Weights of a small mixture-of-experts language model, trained from scratch on English Wikipedia.
Size: 13 layers, width 448, vocabulary 50257.
Below are experts of layer 5 (counted from 0) of a mixture-of-experts language model. Rows are named router (the router's row for the expert) and show model dimensions 224-335. Each number is 128 + 32 x the weight over its row's rms, rounded and kept within 0 to 255.
After each expert's rows: a language model's description of what the expert responds to; "raises" lists some tokens whose logits its average output raises strongly, later layers aside. This comes from a sample of Wikipedia text that the model never trained on.

# expert 5
router [152 124 151 145 142 121 146 166  97  79 174 120  97 136 113 164 108 169  91 162 150 154 169 109 160 111 139 197 149 118 150 117  97 200 147 134 101 135 114 180 105 125 114 156 150 104 135 145 113 103  86 134  62 106 130 141 171 182 148  85 113 130 159 103 119 173 113  47 119 129 133 132 201 121 131 132  93 138 141 173 204 120 136 122 138 110  97 160 127 169 228 216 159 100 172 165 100 102 152 176 147 115 133 141 154 113 121  94 150 159 137 120]
Place names and their final pieces such as York, London, -ville, -ford, -ley, often after in, of or New; also surnames.
raises: "'s", ",", " –", ";", "’", " -"

# expert 31
router [108 109 116  88 161 156  72 135  78  89 138  77  91 119 118 157 131 135  75  85 173 209 165 107 195 100 121 137 125 201 111  74 124 204 147 149 122 120 151 115  64 141 144 164 121 151 184  79 154 111 111 162 133 122 140 136 157 168 144 128 129 174 159 100 136  89 154 129 169 133 151 115 100 123 157 110 161 147 138 151 176  94 113 143  88 113 111 114  70 172 164 175 141  79  85 150 112 150  84 177 170 137 119 177 132 130 152 180 145 133 140 163]
Capitalized head nouns of proper names for institutions, wars and publications: University, House, Council, Court, War, Times, Guardian.
raises: " of", ",", " (", ".", ";", "'s"

# expert 47
router [165 130 126 158  88 165 171 132  88  83 167 164  57 164  80 122 172 150 138  71 107 115 153 119 102 116 112 166 128 105  89 127 138 115 194 109 109 200  99 105 149 108 157  94  79 135 158 143 113 167 118  96  32 163 115  91  97 142 166 135 129 201  62 127 184  93 113 176 142 121 104 188 157 138 147 152  92 167 145 105 112 132  99 173 132  60 144 126 201 117 175 137 143 117 110 116 145  84  90 146 206 128 108 127 135 159 108 131  90 193 125  91]
Capital letters and letter pieces inside abbreviations, codes and model names, such as ONR, 3D, NES, IF, EC numbers.
raises: "O", "Y", "Z", "K", "H", "II"

# expert 1
router [147  77 121 130 155  89 138  71  77  67 108 124 161 131 128  89 146 182  78 130 153 135  94  50 115 114 116  87 121 169 138  80  91 129  85 112 182 131 148  92 108 123  74 119 150  74 101 128 147 111 182 122 134 124 108 110 115 141  80 107 163 129 105 153 121  73 165 166 124 157 151  92 104 107 122 129 164  79 133 135 173 109  78 105 148 157  80 138  97  93 112 149 160 147 188  86 195 181 111 149  65 153 130 120 131 133 107 172  98 147 155 145]
Nouns naming contests and their outcomes, often in section headings or after "the": election, season, tournament, census, Cup, results, draft.
raises: ",", " for", " in", " of", " from", "."

# expert 30
router [177 109  60 161 150 113 126 109 115 132  96 151 109 102 128 166  80 156 112 157 138 134 124 109  88 118 166 188 110 134 127 121 171 169 145 163 117 120 133 103 137 125  91  79  82 138 130 144  92 167 160 199  94 106 131 138 142  89  94 128  90 147  62  92 146 142 132 128 125  88 163 162 132  61  88 121 167 153 167  96 152 160  60 123 135 152 150 101 148 114 171 152 131 113 159 129 123 139 139 117 132  98 154 129 103 143 105 101 126  99  98 138]
Name pieces and broken CJK byte tokens in tables and name lists, such as Wong, Wang, Lemmon, Win, and Chinese characters.
raises: "en", "ant", "as", "at", "ara", "ar"

# expert 6
router [164 181 140  98 124 172 128 143 177 164 190 167 145 127 206 128 128 111 155 141 135 179 128 168 132 108  73 144 146 158 118 148 129  90 141  56  98 104  91 107 130 155 156 174 134 162  56 138 122 139  46 168  43 111  77 123 137 147 104  90  74 131 129 163 132 148  91 120 123 172 124 139 102 152 128 130 156 111 114 142  94 168 167 141 125 120 167 162 156 127 143 151 115  83 146  71 161 122 150 209 131 108 114  99 175  80 136 152 183 169 123 154]
Short syllable pieces inside long, rare English words, chemical and biological terms, and names, such as aest-het-ically, vag-ab-ond, phytoestrog-ens.
raises: "as", "ate", "ing", "ic", "ating", "ed"

# expert 60
router [180  72 142 154 126  88 169 112 158 114 115 125  88 141 143 167  81 146 150  82 120  59  98 114  96 109 178 217  53 118 136 106 121 139 142 105  64 133 124 151  85 163 148  66 144 126 128 128 108  98 136 134   0 151 153 157  73 108 159 146  83 110 141  90 158 134 186 135 159 163  66 189 186 102 121  99 191  99 153  93 158 125 165  70 135 137 113 125 124 150 122 160  88 116  78 115  99 145 207 115 149 107 130 126 112 160  97 122 138 120 112 143]
Word-initial capitalized pieces beginning foreign place names, personal names and taxon names, such as Ch, Kal, Mar, Thur, Nem.
raises: "on", "as", "at", "ar", "am", "ons"

# expert 0
router [115  97 117 155 107  81 126 163 177 136 139 176 103 146 177 161 124  94 156 102 108  71  81 101  91  96 183 137 105 176 142 145 110 131 168 129  72 112 103 100  87 128 155  89 120 156 104 180 100 176 140 168  20 118 156 138  84 113 130 131  82 156  99 109 127  98 164 112 145 162  94  98 148  78 132 106 198 117 125  82 115 158 156 103 135 121 125  89 129  62 146 128 113 169 115  95  80 160 180  92 119 127  66 150  86 127  97 141 143 121  93 131]
Short consonant-heavy pieces right after the first piece of a Latin species name or foreign word, such as gust, moll, vest, Kab.
raises: "ol", "am", "ar", "ir", "ah", "al"

# expert 45
router [ 73 104 114 107 113 163  93 152  88  82 165 106 121 157 113 161 117 141  73  81 133 145 101 114 157 118 163 126 134 160 140 104  94 170 135  91 123 126 126 160  60  94 129 115 143 170 169 133 157 122 100 164  80 109 127 181 133 160 184 187 131 136 106 145 132  93 141 113 183 180 132 113 162 116 141 104 178  88 134 147 206 122 148 126 150  93 133 160  98 133 172 131  89 153 154 145 112 137 133 164 131 136 108 163 153 173 109 166 118 165 154  96]
Last word of proper names for places, events and organizations, such as Street, Cup, Stadium, Relays, Creek, Records; also ft.
raises: " (", ",", " (\"", ";", " |", " –"

# expert 42
router [124 137 143 140 126 137 102 115 149 129 106 126 137 131  91 103  98  98  33 202 116 135 159  93 129  95 123 110 158 113 154 132 182  90 116 153 151 135 151 179 107 111 181 125  99  92 130 101  95 131  65 133 151  80  82 110  89 173 164 104 112 110 151 166  98 116 152 145  97 142 151 190  73 127 151  95 157  80 176 155 159  60 150 155 174 114  78 117 171 107 181 113 101 145 132 171 135 135 153 121 141 137 113 224 123  74 143 132  65  96 137 139]
Abstract common nouns after in, of or the, often in set phrases, such as in order, in time, in respect, attention, conditions.
raises: " of", ",", " for", " to", " with", ";"

# expert 36
router [ 97 126 121  67  73 145 125 103 151 145 154 161 102 156 128 153 143  96 199  81 100 102 133 136 158 182 100 131 226 110  78 142 163 205 106 192 102 126 124 146 120 154 168 197 115 179 154 160 134 160 134 120  88 113  84 118 190 165 126 151  95 136 144 144 109 114  93  55  76 151 134 135 128 161 188 119 170 110 146 153 143  93 165  87 138  87 131 155 122  82 115 150 108 103 182 185 105 114 156 164  94  92 140 110 198 119 100 142  72 159 182 155]
Final vowel-heavy pieces ending foreign names, place names and Latin species words, such as -ama, -ica, -ura, -ola, -era.
raises: "ans", ",", "ic", "et", "-", "ant"

# expert 19
router [136 103 107 120  88 114 156 164 215 114 116 135 162 120 123 132 110  89 159 198 169 129  64  98 161  80  57 113  73 145 128 105 159 174  97  95  75 108 143 129  92 199 122 121 105 125 134 144  86 152  99 103  79 165 107  54 114 155  38 160  76 102 179  78 145 127  54  99 106 146 105 132 194  94 122 104 116 109 168 135  83  92 131  45 170 114 182 173  92  81 159 165 138 168 120 167 103  94 159 132  86 127 112 113 118  96  85 139  86 126 131 122]
Mid-word syllable pieces inside transliterated foreign names and words, often after K or H, such as Kam-t-ikar, Kam-w-endo, Pr-ut.
raises: "om", "it", "ad", "as", "ans", "u"

# expert 13
router [118  59 148 193 167 120  92  79  99 141 126  93 114 140 127 111 110 118  79 172 143 145 131 109 174 139  95 131 128 125 105  87 139 142 149 129 115 151 109 192 110 141 173 199 156 115 139 140 117  95 115 124 149 134 157 122 126 121 108  79 141 100 176 131 109 124 144 127 101 127 185 135  95 171 150 104 112 161 161 169 138 113 150 179 139 183 161 134 107 105 170 118  72  77 112 122 150 105  95 109  95 157 110  90  96 170 124  99 105 153 130 172]
Common nouns, often plural, that end a noun phrase after the, his or other: artists, plants, cells, brother, applications; also Location in infobox lists.
raises: "History", "Member", "ste"

# expert 17
router [ 78 172 124 125 108 111 108  84  72  88 149 106 120 128 139  90 125 151 153 167 158 133 143  85 154  74  77  88 207 122  89 104  79 136 168 124  76 120 101 110 169  82 115 149 104 138  90 126 115 155  85  70 126 136 118 119 116 145 141 168 147 132 125 122 108 136  97 136 101 142 128 136 116  81 114  76 126 179 105 121 174 115 147 139 158  71 137  90  56 108 109 165 193 100 148 164 138 117 159 159 142 162  89 143 164 165 171 120  59  98 145 162]
Four-digit years and year pieces in dates, ranges, tables and lists, such as 2017, mid-1920s, 2020–21.
raises: "–", ".", ",", ";", " |", " –"

# expert 20
router [179 120 102 157 167 156 117 164 107 173 108 142 132 101 166 174 155 152 141 108  65 124 148 139 114 121 148 100 111 160 151 202 117   0 116 114 124 126 146  91  97  97 124 162 159 140  76  81 104 100 126 116  63 117 187 176 147  96 171  80  89  75 137 120 133 132 114 147 128  98 138  65 102 162 116 111 145  97 162 151 145 174  84 149 112 176 122  91 126 118 128 108 139 172 126  65 153 138 157 104 114 114 110  84  81  73 173  89 124 111 109  79]
First or middle pieces of longer words split into tokens, often after a prefix or hyphen, such as fl, sl, dec, self-liqu(idation), shipw(reck).
raises: "em", "at", "am", "in", "end", "ent"

# expert 14
router [141  96 183 145  89 152  88 151  80 119 111 151  99 147 112 137 168 182  99 143 160 163 196 113 213 125 159 137 162 146 133 132 112  65 117 127 122 153 118 134 109  87  95 141  82 139 191 103 154  93 154 133  80  93  85 133 142 127 113 132 115 136 181 155 147 124 118  93 159 173 129 177  92 191 199 171  97 186 121 148 141  94 102 105 107 111  95 141 100 183 115 166 178  89 102  94 173 113 146  87 136 149 173 142 120 109 131  81 197 145  97  71]
Country, region and nationality words such as Chinese, French, UK, Europe, Florida, plus word pieces continuing capitalized proper names like Rare.
raises: "-", ",", " and", " Government", "–", "ia"

# expert 9
router [119 156  56 112 167 127 132  92 136 104 117 166 131 109  93 134 166  57 140 128 137 146 117 154 135  99 107 103 201 152 141  96 162 167  71  94 211  74 118  77 144 124 116 100 209 143 114 187 125 102 122 174 153 103 144 106  61 147 150  65 145 147 136 169 123 136 155 161 119 111 131  81 173  67 100 118  61 115 131 150 129 104  84 130 132 196 114 117  95 109 160 102 140 123 196 105 144 100 209 134 127 104 157 135 142 127 165 154 157 103 131 100]
Past participles and past-tense verbs after was, were, be or been, such as made, released, named, built, predicted.
raises: " by", " to", " in", " through", " as", " on"